{
  "n_layer": 9,
  "d_model": 448,
  "n_experts": 32,
  "experts_per_token": 4,
  "d_expert": 96,
  "d_shared_expert": 0,
  "activation": "squared_relu",
  "moe_layers": [0, 1, 2, 3, 4, 5, 6, 7, 8],
  "router_score": "softmax",
  "normalize_top_k": false,
  "routed_scale": 3.47,
  "balance_loss": 0.00547,
  "balance_bias": false,
  "n_groups": 4,
  "groups_per_token": 2,
  "init_std_router": 0.0186,
  "lr_router": 0.000394,
  "vocab_size": 14690,
  "norm": "rmsnorm",
  "norm_eps": 1e-06,
  "tie_embeddings": true,
  "optimizer": "muon_variant",
  "lr": 0.0111,
  "beta1": 0.95,
  "grad_clip": 2.0,
  "batch_tokens": [32768, 65536, 98304],
  "seq_len": 768,
  "train_tokens": 339200000,
  "steps": 5217,
  "dataset": "wikipedia_en"
}
Below are experts of layer 6 (counted from 0) of a mixture-of-experts language model. Rows are named router (the router's row for the expert), up (a neuron's input weights, with its number) and show model dimensions 392-447. Each number is 128 + 32 x the weight over its row's rms, rounded and kept within 0 to 255.
After each expert's rows: "comes after" lists some tokens at least twice as common just before its tokens as in all text. This comes from a sample of Wikipedia text that the model never trained on. Tokens count by the router's weight.

# expert 8
router [150 142 153 125 113 191  89 132 165 132 186 108 105 160  75 104  74 109 123 120 129 181 186 112 104 108 111 104 117 143 218 117 168 146 141 174 110 125  84 123 146 157 137 195 104  92 131 152  78 160 147 182 172 150 151 124]
up0 [ 49 182 148 110 213  91 197 160 132  52 128 152  61 117 115 144 106  89 138 105 126  94 122 101 113 129  90  58 117 127 176 178 156 140 141 156 129 141 139 124 145 119 140 146 155 119 149 120 141 130 135 104 162 147 124  99]
up1 [ 96  89  81 138 144 126 106  81  88 103 120 170 179 111 100 101 129 130 111 122 108 113  95 147 100 146 118  89  96 128 159 166 109 100 101 136 107 126  91 157 117 118 166 166 123 175 128  60 123 135 102  62 167 131  57 124]
up2 [124 124 113 164  96 145 113  90 149 121 115 112 117  96 130  82 125 144 200 131 113 130  87  87 189 130 122 109 143 149 117 121  70 186 160  98 139 153  92 134 136 142 107 171 183 137 150 131 122 109 170 148 137  70 128 141]
up3 [106 156 131 112 141 148 129 108 125 116 124 126 160  57  94  65  97 167 125 125 142 149 129 148 169 104 130 106 185 157 131 106 183 174 133 118 145 140 135  98  98 116 151 128 142 154 132 122 122 129 118 159 165 102 155 182]
up4 [146  97 134 147 162 122 154 182 178 102 177 119  56 133 131 132  64 106  98 119 150 133 137 158 172 161  82 145 157 147 110 107 122 148 160 121 151 151 129 149 119 164 107  74 180 160 135 117 158  98 163 209 146 134 135  97]
comes after: ":", "-", "\n", " (", "|", ";"

# expert 14
router [107 119 178 117  88 153 122 107 119  97  89 130  87 154 165 116 163 118 116  87 110 102 109 119 119 124 146 165  94 106  79 113  98 133 112  82 162 202 118 104  81 114 141  94 135 142 159 114 128 114 140 134 134 161 167  80]
up0 [129  71 199 122 142 192 100 143 188 118 161 120 180 127  90 152 156 141 140  48  85 110 174 143 140 116 203 109 157 103  94  96 138 125 165 180 122 139 152 169  63 140 104  93 116 102 103 129 172 101 152 177 145 164 132 169]
up1 [176 127 159 129 126 161 152 161 176 110 140 112 195 182 101 119 144 119 127 121  85 144 100 146  96 115 133 131  80 138 116 203 131 101 110 213 151  95 145 134 156 108 156  69 128 125 166 167 114 122 136 142 229  89 141  88]
up2 [112 122 170  98 127 137 192 127 131 105 105 147  61 124 165 122 158 173 101 118 135 127  93 131  87 195 198  81 121  76 127 100 104 110  92  85 146 116  64 110 125  94 129  66 133 131  73  92  55 126 214 109 112 151  98 141]
up3 [107 133 128 164 125 136  74 131 161 103 148  90 122  82 124 114 105 143  70 120  90 140 115 128 156 103 138 131 126 137 113 112 144 145 155  86 102 157 109 118 117  54 133 114  88 140 154 143 169 106 160  99 208 139 124 158]
up4 [122 139 181 183 161 139 140 109 104 152 128 152 133 127 126 101 167 161 138 132 119  76  76 163 105 163 115 161  88 136 124  89  85 168 150  71 177 171 147  99 100 129 135  71 132 128 171 214 145 140 125 181  93 150 196 129]
comes after: " ", "201", "200", "–", "199", "202"

# expert 28
router [199 185 174 128 151  96 101 136 186 163 150 110 181 108 181 133  83 139  71 129 137 138 110 106 107 125  97 131 150 124 115 179 172  81 106 127 193 130 121 149 112 143 172  98 116 119 156 116 194 177 125 133 129 206  96 172]
up0 [117 137 116 117 119  97 148  93 179 152  56  99 152 125 142 120 106  88 175 141 133  87 113 150  92  66 103 138  94 171  63 135 154 114 140 167 150  69 116 154 138 149 119 149 165 167 174 108 139 205 107  93 167 157 144 147]
up1 [158 100  57 125 177 113 138  80 132  88  93 126 151  84 167 134 144  84 146  96 179 141 141 116 119 142 107 162 134 136 112 158 212  82 153 119  76 144  99 128 146  75 121 165 161 122 116 122 113 138 157 140 209 139  88  71]
up2 [141 127 119 120  95 152 153 166 153 150 178  83 137  95 116 146 168 142  70 161  96 170 153  99 155 103 128 119 112 140  89 164  77 154 112  97 139 128 149 104 161 122 132 117 139 119 145 211 176 102 161 129 113 132 170 117]
up3 [157 120 162 120 137 174  94  75 160 140  81 129 163 133 172 190 152 148 177 110 112 230  73  92 123 186 107 160  96 125 132 134  95 110  47 145 116 109 103 119 129 154 166 130  95 156 155 142 173  70 173 195 121 182 129 136]
up4 [ 85 140 132 145 143 129 118 133 155 103 183 126 120 121 154 152  93 157  79 135  76 161 134 182  82 107 100 154 151 152 111 161 172 120 142 230 154 188 184 122  97 129 101 185 144 125 117 129 178 103 149 111 112 102 135 190]
comes after: " ", " |", ")", " Le", " Chevrolet", " —"

# expert 23
router [142  67  79 137 117  79  99 121  87  92 101 167 112 117 170 113 174 118 179 123 140 124  96 159 121 148 115 147 148 136 101 108 158 150  87  79 208 107 103 178  87  96 118 117  84  97 122 153  79 147 145  78  99 133 162 163]
up0 [159  93 119 134  97 143  99 161 190  63  79 123 111 116 142 142 138  83 170 137  60 134 107 151 100 144 118  78 138 132 110 104 159  85 127 158 127 148 102 189 107 132 140 168 179 111 125 136 110 140 116 169 128  96 165 196]
up1 [119  96 168 172 151 158  94 102 105  78 128 131 106  49 131  98 102 178 141 164  80 137 133  42  86 150 184 135 140 137 146  91  76 107 211 115 176 172 182 106 155 111 116 196 136 110 102 123  70 167 133 163  78 156 117 100]
up2 [165 132 136 190 118 111 172 229  71 165 106 139 116 155 113 130 167 192 141 105 169  98  98 122 104 134  88 134 148 157 160  81 182 156 134  64  84 140 130 159 127 155 135 103 137 140 107 136 157 168 157 110 125  79 147 106]
up3 [114 129 156 135 162 182 116 109 128 145 103 107 153 187 162 110 116  91 152 115 117 115  99 155 182 159 101 129  88 148 145  85 126 150  92 132 169  77 199 133 135 140 112 140 126 130 107 104 144  82  72 143 125 150 159 158]
up4 [144  66 137  90 142 127 142 122  75 102  74  94 151  73 117 130 138 198  76  59 184 172 100 179 106 175 109 187 150 115 143  76 199 151 178 156 118 104 106 147 180 123 156 135 125 132 151 126 196 118 162 139  87 108 153 100]
comes after: " as", " was", " is", ",", " a", " and"

# expert 22
router [113 118 155  68 173  83  87 136 154 169 107  85 103  94  83  88 123 145 157 131 150 165 128 116 140 131  74 161 145  97 181 108 131 146 139 176 146 134  65 113 112 162  98 138  96  80 153  69 138 184 113 157 152 130 144  98]
up0 [130 125 125 102 134 193 149 193  78 172 136 180 133 167 136 118  95 190 125 131 128 139 155 137  80 120 150  87 129 115 146 119 112  65 111 186 157 130 115 157 132 139 113 160 134 148 136 146  88 152 169 155 171 100  96 152]
up1 [192  89 108 176 128 127  75 118 126 153 192 125 105 127 114 156 170 101 169 115 115 117 140 181 134 141 110 153 162 145 159 144  75  79 146  42 169 136 150 155 111 158  94 107 159 139  73 123  96 147 138 100 124 107  82 108]
up2 [162  61 133 108 166 109 130  55 193  72  90 148 161 140  79 159 167 183 128  95  94 110 172 124 122 112  98 119 145 109 174 139 126 104 119 151 158 149 133 147 151 119 128 142 112 124  82 166 121 160  83 105 148 109 116 203]
up3 [172 147  96  89 142 109 128 146 131  98 115 123 141 126 156 146  95 148  94 157 136 136  96 120  50 132 133  86 104 174  68  91  93 124 160 227 146  85 155 145 192 116 134 124 135 142 137 187 125 130 107  83 143 137  75  80]
up4 [155  69 143 117 102  72 141 109  85 136 107  81 174 142  87  82  47 130  43 110 120 151  90 118 216 161 109 145 102 137 157  99 131  99 127  73 156  92  97 125 156 148 182  97 129 123 153 145 187 108 166 195 146 140 140 165]
comes after: " |", "|", ",", " in", ";", " on"

# expert 26
router [189 100 139  79 180  94 116 141 113 154 161  82  88 135 101  66 157 137 111 137 156 120  86 165  79  96 143 131 145  98 154 193 110 140  56  98  92 164 107 183  99 133 108 135  93 170 187 141  74 134 188 126  98 121 120  79]
up0 [147 130 110 120 187 129 129 152 118 167  97 103 132  73 152  79 117 106 153 121 143  74  16 140 132 122 153 196 119 172  93 143  93  82 178 105 116 125 161  38 141 143  74 161 144 139  94 130 103 101 101 166  42 137 185 156]
up1 [116 103 112 160 114 134 137 156 111 160 182 102 123 155  69 133 126 135 127 172  89 133 114 112 127 142 160  89 120 190 150 140  97  79 133 135 100 134 123 112 144  66 135 140 109  96  97 127 125  79  65 160 172 110  90 117]
up2 [146 141 129 121  91  92  81  96 132 158 130 115 117  73 139 109 190 141 159 137 109 138 129 187 163 155 115 143 110 129 135  94 143 126 148 146 124 142 179 146 175 124 123 173 132 124  97  96 107 112  65  93 153 105 148 137]
up3 [ 93 108 112 112 150  99 205 176 135 146  67 154 100 181 129 154  75 184  94 167  73 219  74  90 125 137 144 128 159 139 134  86 110 135  48 163  82 138 119 103 131 120 123  83 133 125  99 128 124 144 126 105 133 152 152 147]
up4 [128  80  44 118 129 109  97 161 113 155 103 185 116 136  99 135 124  84 132  94 175  72 170 147 151 121 101  81 144 111 137 156  98 120  99 174 201  98 119  52  73 116  98 166  75 127 110 134 110  53 136 145 145 123 114 123]
comes after: " ", " in", " of", " at", " to", " from"

# expert 13
router [ 94 107 130 129 137 107 160  90  99 104 185 127  97 137  99 136 147 145 134 115 116 145 123 134 179 147 101 143 138 105 188  76 162 173  96 154 121  97 127 135 191 192 131 148  67 170 153  80  91 142 168  93  59 120 149 101]
up0 [140 113 119 120 103 152 134 147 135 120 155  64  79 136  97  80  42 156  85 114 125 129 107  77 142 160 100  67 115 136 130 163 104  75 149 181  95 138 139  83 149  49 106 168 135 117 101 150  91 116 125 144 129 111 181 136]
up1 [ 85 153 164 105 163 108  59 101 175  98 149  93 135 131 144 129 141 123 123 146 104 128 149 135 101 143 191 137 137 165 202 142 117 107 109 115  88 143  72 128 190 131 152 149 130 135 135 111 141 161 158 127 184  76  91 165]
up2 [ 55 130 103 131 119 114 147 144  99 152 166 111 115 169 105 146 121  66 110 106 143 147 153  85 162 177 159  98 184 140  99 137  75 176  96 191 142 125 156 127 107 125 104 122 153 110 172 105 157 109 164 171 117 126 160 101]
up3 [142 152 148 101 188 146 162 104  94 109  71  77 129 159 104 120 159 112 103 137  70 163  53  92 140  95 117 178 118 154 187 119 132 108 128 111 149 147 110 123 116  67 136  53 147  94 110 152 130  92 119 128 124  91 223 119]
up4 [ 80 135 107 121 135 159 183  94  95 108 120 157  79  98  99 100 195 147  62 132  85 150 178 119  74 166 113  70 108 157 153 130 154 156 149 121 153  71 120 113  45 129 122  78 111 164 127 162 132  73 143 178 196 130 160 106]
comes after: ".", "3", "1", "0", "2", "–"

# expert 18
router [169 142 128 178 122 144 149 110  99 124 188 139 165 182  67 120 101  86 102 156 149 112 142 199 101 149 152  99 118 129 154  83 102  93 125 210 129 142 122 147 183  90 187 113 124 131 123 163  65 182 174 148 164 108 149 104]
up0 [109 128  91 139 151  93 184 107 112  79 150 110 110 134 113 147 149 139 110 177 136 140 149 172 121 123 136  98 150  75 147 125 176 141 147 139  53 134 125 162 157  69 142 129 147 154 145 141 130 115 138 170 180  90  59 165]
up1 [182 127 157 157 117 119  93  99 173 147 130  74 129 111 180 138 159 103 143 146  92 168 179 106  81 108 160 137 122 202 156 183 136  99 122 131 119  93  74 150 176 199 116 138 124 195 124  62 146 105  82  78 147 120 164 173]
up2 [135 165  91 163 181  73 103 120  98 114 157 148 112  87 143  99 140 129 131 160 205 131 179 136 152 123 100 169 125 142 133 114 167 158 103  86 157 113 140 128 102 174  90 116 108 127 121 221 125  74 203 117 142 129 177 138]
up3 [105 175 114 204 238 105 120 119 158 154 119 136 144 147 139 107  72  95  95  53 105 177 106 179 158 125 174 106 125 120 157 127 179 139 122 189 151 138 141 134 109 141 158 125 149 116 111 171 188 142  96 177  98 129 183 147]
up4 [ 76  51 226 111 125 108 100 147 100 136  92 126 165 104 155 107 107 150 190 167  97 143  71 138 127 110 110 118  88  87 129 144  78 126 122 118 113 158 118 161  87 171 170 155 137 150 107 100 119 151 100 189 141 113  89 162]
comes after: "\n", "-", ")\n", "\n\n", " Website", ";\n"

# expert 19
router [180  82 119 113 138  88 167 177 157 100 175 110 101 145  86 123 117 100 162 140 138 155 157 148 138 106  84  63  86 107 163 130 163  86 146 129 100  79 127 124 113 168 148 171 147 129 125 112 143 149 145 183 142 192 119 173]
up0 [ 90 176 155 115  55 185 213 124 115 144 153 134 144 178 112 119 122 188 120 122 147 131  88 113 101 100 114 111  64 107 106 137  94 127 155 118 188 140  84 148 205 126 150 160 135  98  89 149 115 133  98 162  68 170  94 109]
up1 [108 128 145 182 208 180 132 167  86 115 143 160 166 117 148 159 157 181  53  78 141 128  83 118  76 135 104 164 141 136  51 164  79 111 152  82  79 114 143 137  97 157 131 128  83 109 168 166 186 136  96  93 131 164 112  83]
up2 [187 129 131 109 133 188 105 158 158 128 162 126 170 135 105 154 113 158 185 106 131 162 113 124 196 124 135 136  99 156 154  96  81  94 118 130 113 118  63 117 127 112 130 178 129 125 175  86 121 181 154 140 108 180 156 165]
up3 [168  87 148 125 190 145 160 129 190 139 101 148 167 132 160 128  70 160 111 141 116 100 175 130  74 162 157  90 151 126 135  88 153  86 142 115 116 142  88 148 122 134 108 126 226 126  66 201 149  88 106  92 150 125 153  75]
up4 [127 101 122 163 114 124 116 187 149 110 129 121 124 130 105 115 115 112 136 158  98 151 141  83 117  91 106 103  81 108 120 148 105 137 125 149  88 122  93 151 143  79 121 136 124 134 120 141 152 216 200 108 178 184  61 112]
comes after: " |", "|", ";", "%", ":", " population"